python train.py --num_hidden_layers=9 --hidden_size=160 --n_experts=64 --experts_per_token=2 --d_expert=192 --d_shared_expert=192 --hidden_act="squared_relu" --moe_layers=[1, 2, 3, 4, 5, 6, 7, 8] --router_score="softmax" --normalize_top_k=false --routed_scale=15.2 --balance_loss=0.00438 --balance_bias=false --router_z_loss=0.0001 --shared_expert_gate=true --init_std_router=0.025 --lr_router=0.00071 --vocab_size=13108 --norm="rmsnorm" --norm_eps=1e-05 --tie_word_embeddings=false --optimizer="soap_variant" --learning_rate=0.00349 --beta1=0.95 --beta2=0.95 --max_grad_norm=2.0 --batch_tokens=[65536, 131072, 262144] --max_seq_len=2048 --train_tokens=763500000 --max_steps=4909 --dataset="wikipedia_en"
Below are experts of layer 4 (counted from 0) of a mixture-of-experts language model. Rows are named router (the router's row for the expert), up (a neuron's input weights, with its number), down (a neuron's output weights, with its number) and show model dimensions 0-159. Each number is 128 + 24 x the weight over its row's rms, rounded and kept within 0 to 255. Numbers have three digits each.
After each expert's rows: a language model's description of what the expert responds to; "comes after" lists some tokens at least twice as common just before its tokens as in all text. This comes from a sample of Wikipedia text that the model never trained on. Tokens count by the router's weight.

# expert 8
router:128094159174106111094139154131116130095121118149125120107133165155143117118103119153080119124121151152103150147118096153103102156146169067117125180102140118144152143107096106152108106132146141107129097159107125112141113099110093101145130173145125097138110125140183073095135135110147172125153117141116151141094114078116125132110143135105119103097131110140141122144111124118121101151123095131126108155132105105108043117150087129164106071143115136101145115134105167153123135154142142
up1:099132139134110174091141110125138155143105156131109185129098110142131146143116124133171136128145133137148171132130123095081104128124156130099146140092167113135172143137176100091116131122152167116119116163134123113144147119135106127152147084140127106108118113083166105121147134127116129153079139148121124128142138133113152143150124136088158141134150116116204102125123050132156125146099095114171099133163094126123123145135093086080112117155124152118130134140149146098155081125109088
down1:114112151159138143094104104087110101123134103078140117131189130123121099125114164157137090188120126139127137109113106122143174114155167149106175123127166126140161117137157153047138114128135115141132124088154151098109107145081113079137113158161128145106144118138123125103143169084149144130144180130108136129122116107108087105102120106127114135122116144091119125072148123125117092131113155138150144119141135127148170121153120142107124092163123133175146116136135123138106078132102125
Description: Biography nouns and past participles after was/the, such as year, time, released, died, held and began, usually followed by a preposition.
comes after: " was", " the", " were", " he", " is", " a"

# expert 12
router:098138115125109123117064149133124149116095107131129131138141131130138150111119091139119129100132194137093151154103125131110114113132155114132099144143163135148129160157098129152092134181147119115103122158111100118143124115090099128135087160132136113128142093142156104125130164164140138120116102195117131152086126087109092107139151123110143130085125102125124108133125121128119114150113140151078132163161131083089110080182143164119109116145123114110148104124123130135071159170193125
up16:146093098109100156139120174106128141085128122142119184147166097153115145139141125168116124113133143135109121113136156121131098098122141164120116096126149126108123174134093088117118154138132170110155104129131083155129112114125100109126156145092145087111132104099166125124126152154127135163101149056107165093143144134129112079124171135116139121096119090138142110138113119126108136160161150172089156143139097111171163138083079084115115118146152118131154133112137118156095142121148104
down16:112124140118130126123140140163160096119122119129169072148156152076135163160155118136135132130204110148117122118143138124131158171143141115132159125154096094097110152158105098107134135136116169123135111132112122115167140145133143102130108086122160129133158137140164113123180103126139142126157135135100131162163128130122120083171124114180166137110124173093082146142123144096125136132140135145127066101112091148146144107124127081116113143131157133159158115147167114081151117123087156
Description: Word-internal pieces like ate, ates, inal, ary, age and two-digit year endings after 19/20, as in manatee, substrates, 1999.
comes after: "20", "19", " for", " En", "or", " Ed"

# expert 34
router:109125122138089130087125170151136138077118114165140105087128175168121124124087106156120118105108140150114134146082094157096100101152145070088115129146128119174126133141111158172131144161159065131099094137122106121175128091109104136115108144152103101118155121141160100131127132112145142140157139171133160154111114117092135103155144139115147113092155110128177122153097183116134114135114095168095133144140122113121123134129109125141081107127107146127104094148139138131107141156143144
up0:134142097156113129098092134145107134084104149086115113099143088115143142118136114125140112132115132136160054155166100145134095117179126103112124107134130123122118202096165130140104148122134111169107169132104108110127134125105148140139129156133142112119140132116160132117091110110102096094132125079141126125127125076126158105134158177162165123143101109119133108147147168146120114136106166147105145115157127084163134127083084120112164146114153085124131139100118121151123120178089117
down0:107114075131177095155162121129123117156118096139148126104163133120079117140123108083139156111121146113136153127106138130104151138095136113169143120121150121118128112114164142099148164125145146105152111110149106108153133102167093143138093169129113103113158117131130154117115159125126129083114122086089125182171113134140104129117104106152124161095140140133156121081142140162154145150155101138096113140080150090120140128154140128121147112135153128146132166182137120141135164043131166
Description: Nouns in names of government bodies, armed forces and institutions, such as Defense, Army, Committee, Senate, after "Ministry of National" or "United".
comes after: " of", " the", " National", " United", " for", " British"

# expert 49
router:101112174127086120097107143131104128110098097139101115140170156135122163122111109153108133107128165164123152130105114125102091145145166112122107161106149104125126139117100138183103109151143104144156105146119106147152149115113123100140115148156077096130141096133153108144152137123185146074153127154128157122114106098095095112129168148114109122094151091111166116125124175105121098160099121136121161144152109125117087084136089129127112113140094137115081116135100178138100146153166130
up3:126126112131186161110139105148134107081100125149119146159167155093123159157095144129119096098155120123123132090128176140120120191158140137128142142134128125107113120118085145119124051136149147189092085125096153186149154129170114094153122125136118134162093108169095104135124128111133104126143136142078102109106113089097112122133154126160099104094085114133152139108123113147108129155126142132136136153186129103109138112099127131151119117121125105113127138093104155128121149123128131
down3:072112148150109110125137123127084166153166126154103156127077113141114149151147143161144089139151156110120115120156124105102139097125156107149113163137061127097116125133158156154103173125115090106129154163151148139157164112092174159103155171130140129141167119177116155142146135097101127105120115162150123140134096183124144118114116079119128140164163127150126132112120100102148161136146134158117128092097130154124119137141133113098079159112132134163132124120151118146138122173141122
Description: Opening quotation marks before song, book or article titles and quotes, plus words like song, album, book, singer.
comes after: " \"", " (", " |", "\"", ",", ":"

# expert 3
router:112093145117088128117093155145116145111102091139114120121125118128106130143125101129129140095145138171118161151132111173119089154176155109120086173139155118176154144103048120144153105147147092117121138137094111128159125069113126145155135126138103098122123116137129099113109149134144166080174125176150151151120114114126146122107151154104122084120141111101147094179123158103132100142113111125112135133155128115086118111142133110129109123151120121097133134153110133131066194131125141
up4:133153139140143101146126130117161146082135159133121089133110142094096094117105149140113121131130126159134130148103124126118130132118107137101136123106141130159167139087106096098154153120145140148143162138089117130112122131113128169174130107067096137109096158165122144096171139148130167107162119151138158168136163130162103114126165167118107095082133107123116086141091209139145143141119113116127110100142185137122104107137150109120137081144109106082123143169089111104139128114112118
down4:113085124096094108131115151086141103103149160131130104129160121156149089109119112139101129135135152111137108118081123150128137094134132130127099081143122089126107106100150131154125128115175147121134153087153143089117145138149142125100080108120113174127149141169106106104106114101109165151127117116129120134136115134163116113112111090145159142113086091095194127144127134143103114097088123095105153130153088143177122160115129141132120111130154084091155152162094144070084133119132129
Description: Word pieces inside personal names, often after an initial S or H, such as Sh-ig-ehiro, S-asaki, S-ik Aziz.
comes after: " S", " H", "S", " N", " s", " Ch"

# expert 14
router:136131159119090132121059148122066158126088136182112115125132137166144156122095106142093135113147168143143176152107091141115106126145175090138122186141142103155149163119093121157123126147157099125152124157155107129153124115125122140167100118154095112117106136164126112116116190101152133093142117137128147101134104110136108115131127138117140147078137121133147102173114117119113118144098116133111167138152110106093097086124093113132093100138112160095136125113132139114081153133144131
up0:152161160133158125122111134130133140137124131132088150107139136085125157139165132121128112112096122161116099161133091139112113107108143076153095174101134123171151136183100144138131174143101136115125120143143092115120132128160124123112108156115156145162101154147177099138145112101157096140097112154158113068139151095155144136156114151114142151120130127141122137124162140189125157131104114120114115088164137133110106099092120186084099099123095163131105181137126128124119126116137085
down0:123131129126117129170115113113098148170143155127124117157122160096126179105129085143094112182124143139092156133129108101128134115110128126137158181116088143127164137121181106130138108175132116083123115115150139138129127079135118101166126123141083167116131144192122134158176159139136096163109090155093150095155079157143106123173130153138125161140160098120098127156118136139123149140147150128146117129122151124137149149103105115137174158112170115103119128168116114145151156120111141
Description: Word pieces after a capital initial such as D or J (D-ept, D-inn-y), plus table cell pipes and numbers.
comes after: " D", " ", " d", " J", "D", " V"

# expert 48
router:112088131108106069107109143128117163121106107145124077101172134137099159113101117132114114109128135171109149125109112126104103140159153122091100160140158119140113148128109136145139124135134103107153094140123106086143165088122107142154124172135112090104171101127160112167119133121168136064130149130147129141100137110116079098133146155086122152115174121119152121129114150068143101164119077154131145138155130121100088147143123154147100090126104152106121119148127147113109128151152171
up7:149092127129115166126153155112125159096103147116156085143103119105099148155114136123089106090086125160129096156127145098118142158107083116140145130083149162197099129082148096129117109136135137088135114125151128124135155142116126124145132164144122130097156110111148130162134106141140143106140075102152146150152155117161100133150147126126105104132110087072139132127153152142118119175155106176136138133156112170115122172117080145127107136139077157152154162144144164128144109110139135
down7:134072165101130122140165166120140128139133109118130156142108127173113126099124137148168100126133140130162108122152114154128134106079136113133175112145100163137113115098174126125130091141138117138141105130068113140151137127147127093151113173167144119158157102112114138160146088088108119127139101114111101113142088143129114117136126159150145115125109146123159084122137098096148186132127130139122130117121162139108104188116085164132121126158090113124126169090100087069113108166116126
Description: Hyphens between match scores like 1-3 and 0-0, plus table pipes, semicolons and dashes among numbers in sports results.
comes after: "1", "0", "2", " ", "3", "4"

# expert 32
router:112130160125105100132095176130104127127099080129117124109121186136108125108132118144071148086123137140132152165102114143130120142161146104143102188102138084146153150156108137149129106177128119098120118168115103128132166123104128125149098127137095091144122083135140081153100154126186193108140106146160132135132101119124132104126145133112116092119148104133170120151104163109114102148082100159101142177133115137116116118146109127134111106123101142111098121117116189136118131141150140
up5:113097103117075115115162126126143157112093117127143157131129113098112168172155160136130137088149159106148184132127117109163128132119152070106100167124127159131125152107135151067163110091169102106151159134129172140103146127129093150104158106120118130114146118160126120130091144160140138109139098164155084138104107111136132091102119150139150143122094146165160155137142151126137185161132129146126110144145109120168094111130131126143110112086118107140110126098189155151136125150129132
down5:117112070149124095092170123180143114082085112126118128126125143160133163105113128098151119143149079124131127123074155085108112134103177192135121108137140124149118110107149090169178098131147144111151165116127153095128130115098136143127131134126161149124151147124130166074129138114132137091165129145124108120112153169122124113147086057138101132129137149114152123128098159159084148151120123099131109121113120167107134119129159131117108144136125146133116158110132107123134141181152114
Description: Paragraph breaks after a sentence and wiki heading markers such as ==, ===, and ==See also==, plus the sentence-starting word after them.
comes after: ".\n\n", "\n\n", " |\n\n", ")\n\n", " |\n", " also"

# expert 40
router:078135145152096111110120138156097145121109104181095069117085124143100151113145080127104119107135152156132144142080108156118120113146139074115130157130136103145133117117092118165116122149165127144121106188116113135153152091117121096127099124173118096120147105110118111098104170082159159113146112115175159136135131099125120071123172156125127123081158098126145121137138147126127105149104124142098150155119099082102127116123107159142105111157111147096099119129101132111123138129156126
up2:104120086141112139134130141162146124119110093151148150116087110100145130102164071154105058118104145121163108126148132143115179145136096083122126096147146139115090130128127179133085087169102133104086089106107131100120127120122127114108154121123088073106115111158123103114127140101097118120178121147178141120148166157158126122159109147132139115149168120097132140162129134147100130119138072097124110146106135103097130163161117143131105115131095124095121139139094106142119134121148115
down2:067135119101151132139127120115134117169146114079152158130149132148136161086098082152129099120137099092112103157142154139096122051124164140124092131133138139120141130164121155158143136162111111135115155103138116127126130129136152147096193111137163118110157121133117149119092167130130105145122154104132150105086148142164090129116154174134163146096096154146127088140111129111104160110118156141124193119123159112145149119130132132103166184147114132157132141136121140090118162150138133
Description: The fragment or inside names and words (Divorce, Theodor, Dobor), plus spaces, years and numbers in election and results tables.
comes after: " |", " ", "|", ";", " %", " Soc"

# expert 60
router:105107138151115111089090140126108144113083095144116097129173129142112135123120108144106144101113140169111148142111103158126081138130155106098107141117151092141124152126108149142125085135142080105153121148111108133151142111080113109133117165151077078114114119144156106118106135151133145079161099153170150110119129092115109072099142131099122108094139110113132121137127190113119097147116095155110144127162127113107087137142123159152091084159111131090099143131126147149122141150163171
up3:146107175147108130131091143114109140140116086108123164091158117144126085108152151129130126097111143117133136161142089134140103131109145105101107127111141149149137128113091125122130145132136119085090148127113198154138131154119124127137154178113175120163153142146120143088113130140109129109105143151146120129120099156123107111117108158104167112125152110126148123116199146155057124140154143181117130159163164116137095161135116127154180107146137070128147122143123105098117170160114149
down3:124137174127130164059118102145086104105175159153120106152132095117140111133122131166135143149110159135150117084140176084139128086153084119122131117118133194111152119096150110104125123141100120084108086153111129136155122111092084142130186160105116164122121140094144111158144135114119161165120122131098125089106147129147133147134138089141167171168129120124122137149168127098087113108118117129101137093126132121142113096124141171102143164108123137129159128116143119113097128116131124
Description: En dashes and slashes between years or scores, as in 1985–2010, 67–72, 2007–08, and "between 1948 and 1956".
comes after: " |", "6", "1", "0", "2", "3"

# expert 47
router:124118149106089107071124137111113127087096101159094129115128138152138097107115118121128129111132129195133145137115104113087102128153127124128089148095146148136113175145094108157108146169133104147123111166124090110175135076079098116159097167125138135114111123171151105122133123139162146140124100132127153149131093111115083075128139161133125136126186125118156103106086144097133129140097112144117140131189102146123118137135092157139109088137128119082110139150138163129103120149131126
up0:132141139120107095116142084153154118142098140149120136116120121170118111196117129158099168098172115132148128180078125143097093137121116101125110091127110122172096134124126093099102132155135126130124144107104158154114168135159140156115120133110123130138123147190144150120161087102159122125120131150123158150118139106189094143117115161113120168078161131166124075112120151130123128105133116178106148117134104139105114103091134084145131131093162110118121161100152113103141122152132139
down0:079127105144145161099157086159147146118117110165156117127128132106162108155146113165110094134083148148133123163121168110140121133143127104085120112157129113090132100073134103090103112120105089124124133128140145130103134139136157134149133133100122120152106168126131116116165121082093170146061139089156115151141133129142125132123109158125094085137115091132118109151106109188145120097156141170163170139095137102114124107163103119101106127111106101128161169117120114150092144127140154
Description: Word pieces and digits following a hyphen or dash, such as Middle-earth, Woo-bin, 1855–1856, and suffix-like pieces weight, type, standing.
comes after: "–", "-", " un", "ed", "ing", " Un"

# expert 52
router:089080165156109091141122176136108129125104090133141097083155152141135111139134101142123140072132137142173161160090119128142107151110171092141108141091160112178123134127101132153108112144145085102117089152116104141110130091121093108141119147136113060131138104119137120146146116095127142133140151145160149121131119110075101115106180135135148122096185071080156123115124156106138113128125121136113128162130110111131107147171136129145130126154100136147139148130106138125098133160112152
up5:153100133143109155147102112119128110137150073120139087129176138131140085142132105143133113137097127118128102123109095119156122133089104107126137129112131158136100143111126094091131133142104148101148114128188114152073105135143120123122064112134132104134143068124108117127139159156159122134098101167145135131165113132129082159137110124084103122115135128094110123134131176120135181126162115119112136138127157101100104138161165101148073160126094159119115081123139182105108132150088127
down5:166104092130107136112117141142171138134117142145115146118156111145116109138147137141140146118134100137127154125150092093132148133169141130155140137195118125093082152116127120139114129083120114103119130141133158120123119114141099081115118129166149104172138106103110151084149123082136100142103153085129110192169102183137106152098169137088133112106117136127135129105149171097165119117164166157097150160126105139175123142098091164132115112124137137128165140155144155106133124105161156
Description: Labels in sports and biography infoboxes and tables, such as Playing career, Position, Rank, Education, Total, Website, usually before a colon.
comes after: "-", "|", "\n\n", " Total", "Personal", " •"

# expert 46
router:120094142130100114077090138145098158104081120117132114101120119141094142128125096172116129105134131150115134141110103142114076136141145125125113152080140089144132149152096123165089114149137120096132111131118081118147178114115102095129090143140101064109148108121162125138120162137163141089121126139107137111115100099096107129109171145105141072098165097124140110124107156110118085142120109151119126137150119116090055128151110109140091113133109160095094107128132143148109134149129156
up4:129132132101154110123104123142071149118125067079129133127120137114118125073138141148118154125156131066114082123156126088175155145116142118143119103137117134128103138095116125168144167108143100116110133137123093128131157111143128137147160100134148097095119086121160103111156132115155120155090122117122167148135129143095118109106163141171175106093136084185151126136142125155103137087098115152120152099131135155119100118079121143126107114142155116145086140093114088101100140153133152
down4:143086132124121142137102131136111089083177116176148080128083125150091108165166094103169147121138119152117117128101160127142111130134134069144125126162139127119112130155126124144115109144155142107125125131138186156113110146096119146120136140103122143126139147149079062188112112146117118109159122133170121162126182137133136134138118111145064132169164151123135157130137117151090120110150103109154141159113123143134137127126137114144129129121145143138121144092196159119146111113144083
Description: Colons, en and em dashes after a title, place or infobox label, such as "UFC LIVE:", "London:", "—" in empty stat cells.
comes after: " ", " |", " Born", ")", " Died", " Released"

# expert 30
router:101094129136096117088119149141108142113098114140115093106156143169098148096106093169125138108129137156122136133090107122117096138135187096136107146135137111141124169138074134153132113162140072123124076151117105115135156071103089139147099161135077098103125113142142098125111141127154148114135131156131123133118138113118104119139158128076132124114147094120142109137110147105109088172110099152107119173155121100118096100153117141134080108165107143102119127119106166140123151156167160
up1:160130125161148149131140172134126155102121142142097158098094117177108125145110131114139171127135112148097120160117157099121146139142129101127121156112170131153108159098133147137134112100112122105122124132129125114108131111158105079105102146094099095117116144079113144059143130170157162101124130114112114119132156113174103112115179085072110130157169118127118104091116122125168148125131150124096124127161169151121137145197139153110134145126140083133128145148130109180089117133139124
down1:176097126136151124164125139133128147142106159123110139131134095106145122132102120097128151121125114161118109167136169122102123167150178133101156147129148145127136118127202102118124136141137140152157129102180153103134098126122111108081162115111142138118103144089109150092147105121143133119159116095136115116121163149152117147128079125123111147174103179096106109126167126127077099133138135112168139141117125088106108181085133145149127110168177116173133137141103177135130157110156116
Description: Final two digits of years after 19 or 20, as in 2025, 1831, 2021, often before a dash, pipe or closing parenthesis.
comes after: "20", "19", "18", "17", "16", "15"

# expert 51
router:074119147137087120120127160127113158092117117125117081115155145163130151125117099144102141089137135208143142159103091151120110114143164121101085142132160108136130167140111136158125127151135099123139117146136091115159155110104113103124121143142121112113150108183139112125112145093173169127153116160148122148119109127129108111128152126089120103097165090134163128162127146111104119170116108147125124136151094110111105121148122126159111103149074163104125110140097148137076124182158163
up5:126106094157126137121125186126108150125136138138114111114117126121161150105137123116139109107140142167173147138116119158122151138102123113134083137140110112136140094176136166146157131116100091107135139128114123159050158077135105102137137158131140128151137159164137148103115140119119146120197120151117143140075129104082167100116130082125098127073081147187147140163156129144070159148127127134147112145137133118139157127160135140142153105140160092117105130143133112114148134093144126
down5:142093127109105159108071143140135091120131132106125107084095129133114175097132140154115113178139107102094134147128120081116128123153089119101091138108123131123118150104159170156119134155102142145076126123133153154143139123115133111092079087128175125102110143075137146156145107111137128114112190127150110137117125133089126156173132144135139131127126161159139132134107124155157116149119133144112121073127133129106119129168149151098063141078127129147102118170123112169093114131103116
Description: Pipes, hyphens and heading equals signs opening new table rows, list items or section headers after a line break.
comes after: " |\n", "\n", ")\n", ".\n", ".\n\n", ";\n"

# expert 50
router:136109124135114124097115155154104148091093080143109116095150140139128146101105090186110137094131148154092159159095100120112091121135157082131119164085146120152115159139127151135094119148158140141122101160109114105151139117123123140185086173134119110129126103118167112124128167110130167136156121132128129151125114101117132102099159148106144088076161083119162085127091166120133110164133103154144134138131132098110106126132093124137118114151093140123122100116124147166111174136158156
up1:116106120129092138123123115124146147093087136068112123065109129109130131130098146133128120146157106148093162109108122082138072123102152122153112124083148140101113165120150151180097139101170136103124125152104140112134145140143165135165129133168132089089099133138168150117140119140104148122133152176092142128115157131177124162088192161157140109120094112135131127122144157133132129162136122171117162135117104111123116138100109114128164141160104156159124091090114114125140099129149114
down1:153151115137100123137179153137159153156146131112112174128115152078125130104164163185151124176101147104122120104143148179157136111087115138106132112077156124156079103141125120120131135134139125125127089151131113127099164113122161073142127121147154180140118123126155130114169152153136154124136161133162078102112108127141073138127141147135165153134143105130093134105132125132135117117148100100128165109127126154125155143152103155082130179114157124181120118092128100115143133130112124
Description: Sports and calendar nouns such as season, League, round, game and month names in sports and event histories.
comes after: " the", " on", " in", " his", "'s", " In"

# expert 6
router:106105139128097085093114144140108145113109101162119090137184147151118152107088101159107109107134160148109158134109110136101105110139149107116094157137152118138129142143112121153122106132142097144156105144142101095164157101113111127147129142139100098106160124135148110162118127124151150081153130139156160125100122097090102121136135158098123131109159103052150099139113149089112110175102084142111121156160109103105106126136119161143106086150107145107079118161114155138116135159159168
up1:134119127145110127103106120129109124104117124150130131169138164137122138138138113151100122152097143171135154140104154122147087153160141108095112144135096148160134161124120085120126089133131117127123164135089137114112116118114089137156099122111119111144170134132073119127094160086142130112167119140081106148110126089111114097120169105099137133126175125110155098138168177100161134151086131171121147146119107072083108096152109112148104114108112165131124110155072144140072128149158115
down1:113167129129197171177169085142173156147096123137127113163127062167096115153120149107099139159110133127098124128120146121106120144111105112128121121112097133125149109106123137150149133125129196163121120116123120137087157159130137117115116116084096131098149094128094109121156094093106155113125149108164117093112153163137101127170123143171138145150110162130126147126117103138152134110163134135108128143091164112131139152189137135141121162155137133126088114165151128139105093142118115
Description: Capitalised name fragments and years after pipes, commas or ampersands in tables and lists, such as Santillana, Valvis, Spacewatch, Arkas.
comes after: ",", " —;", ";", " ?", " and", " –"

# expert 38
router:108093132122111133105092141135122126115123122119147076102106139152103131113095113151073136104140157132132136177115095139114095125128136097134085159118151133171157152123093131128128096182172124120150130148106091103149128069081126130144121136146126140118116076121119094136093139155165131107159105173160157126157104109146103124147146142087166090104149114131145088116119115116106093146094129159107114132172110120110110129114107103130120135122088116109118144134117180120071167138132127
up4:158112119104141125127139160133134155142108123134111104151114111129115142080135184185129176103139142142169132160117145084134149173133134091159101123088127115136132154118156105098128143157128133140144121149138105100144144111123158148153120111111146150099071108109122092165124153116155148114127101177150115125156117147147107137169140100122170133128144112106147120105104094158095114129062141174103096091155123113128175127107111103123096177132129161120115141154124186130111137139109142
down4:205128155131145129110113116117089142158120163135139127098126108169144130143138131102104101130140091111095084128139095098155125107145110123084160138123125132097118105155140145135073082091127142102105144116117138178149086092139118136158135124101119102129141114133153146132103097156103082143089130104147109098119087145128119125130124133176120145123103114109129137098171138108130161130160126174162149168123122083131121104099126118159124157188155173147118124145092146110111123122137109
Description: Subword pieces of South Asian and other foreign names after K or Sh, such as K-arm-al, K-ish-ori, Lanka, plus "the".
comes after: " K", "k", " in", "K", " Sh", "ak"

# expert 44
router:129101142124123093123119147147102131137106111142119111131149137159120168131136131152110123122120156141129143189113136134101107153172148128121118189106149123193143158120086131141148088197143069132111112147135113124147149090116127128124103140148077132101155106148145121114137162101148152073130123160132149135127093108134122085168147147096149142104151103140139097162130140133101108150122126190109149128150115142111093108123084118136108106142088133129134115143097138127101196139147133
up4:149136141101152098161149098129099121124083121119077128100144143114151132119118158115173105121117131141094133162087129117128136165157134124089119147157187140166108144147133109150108084150151105101113135139143150120142108136143174138166095160118151142105123152113144118150166121138127113083179195170146107144143130161134145059132136115126154121112135136145102137094127111110143118132086147168104153139136133175121117108118114101176109142136140131112131127150092148093091160140125155
down4:129112161124130174112120178126139168094162141131073112106150153128116109134131164106145149141123152104134124174137140085070140119141128144111157124132176126139143127138136147074141131136146100119115184108123116096125114077160083139172171138096139093112161142128148120114152101166114124133121137155145128156134168147151131141065108128163129131112097136127126129118104125141110147143127119109128101164142132137138117139113079146126071136112093138110144078110158135159154112101113167
Description: Short pieces right after a capital initial in names, such as O-y-ama, C-ly-debank, K-amb-le, plus table numbers and semicolons.
comes after: " P", " C", " B", " T", " O", " Y"

# expert 21
router:104107134128096084093115143137111146115111101163121089137182150150118155109087100157107104108133160147113159133109110132101105104138147106114093157139151120138133141140113124153122106132142097144159105142141098105164156100113112125148129142139099099107159126137150112162118127124150149080155130136153159130100123097091101124133134159098118132112159104053147098138115147088108110176103078139112120155159105103105107126136119162137106087147106145106071113162113154133116134158159166
up0:083171126106090163119133111141134106142144150171136104148147146127127121125117136148143145102127198081144140109109132156118132140145171112112133145136146087172112111112143136145131084110131139149145099152124121149126108122137118106152108133125111099139141138119151074160145121164145169120146088127118112146156155109112123081102137126096147088076134106099167100139112155119100082152092150172120130118156138135120112131175100130149105131128096142125120122117107149113045136130178138
down0:115134142115106137109127146142112126140172115120100138091122151133117137119143169132158108149105114136117126102094135182133134094100127132090114136137112117140112144186138189146118139090154126072146133128111120100159119086162143107138136131098128141116119126126109121105121128121165130156111116128103118122158148169109151142155116200110110153164093170121155132141111096143135142111113102145111108103087125116158106136141072127170117191170120147088122144111098095129175138113092167
Description: Capitalized first pieces of names and words after commas, "of" or "and", such as Belf, Serge, Atl, R-avi.
comes after: " of", ",", " and", ":", " in", " with"

# expert 36
router:057098179162128101110144170132117162124113100147139129101155177156121106130115129140132141134127116129142118134083118135133097118158159098141122140113160122134130143166097140161116136143181072135102095144142083134140136122115103122136115156148124069127108114145150118142099129107137159136156125179163117115125128070096125086115133131113154113120179085092170138134110135089135130132111118128099132131135102085130098122170121110119115128178088139091117158146124142117120129167136130
up5:101141151128182093118148158121101162157158115154100163106150176107104102128145128131161153150142129125126142168138142127132124101086128165144095118135110113151108149107123113154132117136087114127135094168082091119109157124126179143137124150133089106089124103111141139089087161126105145163110117182144142128165130078129150102143136121159128116147147165140097117133099108168149144151094098123153158141163140113109111119157130083130108124155124146090113137133183150112107160117126097
down5:123091061124144123150137081099146153144098090108131136120136165119155105130119106131104119103072135144128145115094105112123150138123164160115134132098126119117146126106127117098138142129103142082126143133126136104089180178132139114127097133142094116157104084112169085156196160109122128133142140138176091123135144099169108109095119145138149122139121128159101168109134117115153116114153118125168166137100148149149159097139122134135134148139146145120165115170153132105125134138119199
Description: Field labels at line starts in infoboxes and taxoboxes, such as Country, Order, Genus, Conservation status, Time zone, Coordinates.
comes after: "-", " the", ":", " •", "\n\n", "|"

# expert 45
router:113103137135079122099115165140093162102102114135098093109135144128102143121104103166100147107127161136120143151078097131119101151150155088138101157128132125145127166134102122149110104140161124144134110152097083134137158095108117123151106149132090100133137121135157109135138163125158149088130114157135160142122120070087114104143150120102129116109161094114139110143111145103084121177101103154099132142179103127117096110141104147149106103162095145105122105130103196133101130157166152
up3:157114108162144166126106125122106134119114120147110162131128155085121141131129102188079136166107102137111074156088131132113125122112132086127098114160112151127147123164141142180113116138126135174123149128127116102080159178108120154136148122147139150139165124153179078146150089145134120133119144143113084134112135138153116076133149072125103109114129105146137110150105169127152089118150135134150125105152104116147086117110123129131097136113101123150157107128157114147108184076137134
down3:126099099183140122165120141169146136143080162141107109108111180123132101091130121095107162117134147142112101129163120130105134124138107153113123080129121126113114089126108181130094143162106152146163133124116114131117111151160154117118125118129128121112111145120128152108171115154151082153161108148137159116094118113149144099148104101123107135104119143130105047138082139130119159118114151149104171114161145155142098129132139162091168133101148160150052103116110149141130116140107124
Description: First capital letter or piece of a word opening a paragraph, list entry or parenthesis, such as S-ir, R-onald, St, Th.
comes after: " (", " \"", ".\n\n", "\n\n", "\n", " =\n\n"

# expert 18
router:079113164134114093118130133158087161102108125180137109100117138128110119125099124114127175122115144162161140159131104164121109149128122111150100162092129129127163143165126130150149113152143117133118074173134098119174127106116104119149121139190118101137141077121135097132131140134137150117136110162111170116100120121103106111121137155117113096117141092111112095144097148121119077142114101164093108136139105066111095093133130126134087123124080143135160161136120140117079136166156144
up4:118185134133138079087095131106083140131124085106146091082133108109146094127148135109091119089142146131146137143114103125129125151093142102124151129147154126128162147145151145120146112145101113140109079114144090140073113138139099096129121118119103133130109142110151107121140129162139107143160110166067098104142107109125159098102100133106078155125142134168159138136085137134118112122146110169124119126121130070140163142088128118163129140114092097174156162134177130121132157143111149
down4:118121083133137116167153094066131108107129114107146145160147161131140144104134134148127145161120162124111112159104102166122135150118156095147140125131139130113072096143116119063162150121125132113134154126146108108128078104104105136093117071166112132131175156137117126179132148120123151122117103134174137116147141113162135125109110144108159117093127125121098151124080095147140175099072137121095163117141120146173107164142093104133117092135170122168141113155139109128109121125120131
Description: The article a/an after is, was or as, plus mid-word al pieces such as Pfalz, battalions and megalopolis, and zeros in tables.
comes after: " is", " as", " was", " at", " with", " in"

# expert 2
router:065101171147082124093142146115105131123110125165125119131146152152113116110101126142126119125159133122103114133101115126103102125124137106135125137138156108144154147146101125135143120142168105127113116135108097163135149123123129106150123141150118091097124109155151114144084151096149146081138137175168135109108116084111111121138148130097152137100154103082146120157127148065133125171098073149113128129150079097102092113156125112152098074171079141111089166157120147155123119160133147
up1:120144174146116113128191128111127130108093144160133116157152151106164096083107188186116128130131127102123084098108159115127119111131134146128144107127175096148105114111097161112157097148129113145126157137121144133157174136106166108157124128088144093103151102126125105118128107111118140108145150140157138103100080126113111111138103113114142152112122105121140140154170132087144136122067097171136132118125095117114104116170140122162145125155121128131101099168097123162145177120089149
down1:180095122096140103148145122099140167126108144105112143118120124122150146085135113113134091185131148107149117137118138145064130102123160143157112127115139150173146126143099133145131110130110161165096112186126102084130136144117083102122118132113127121111099129129100111090105142113097133130091105093169150109121162122126136122133105161145090153120084118160154118103107175092129127162114117123148124120114109099101090148116078093151176078102157130134125113151145119094113090137125134
Description: Words in biological taxonomy entries, such as species, Genus, Binomial, Animalia and the of in "is a species of", plus epithet fragments.
comes after: ":", " the", "-", " of", " species", "\n"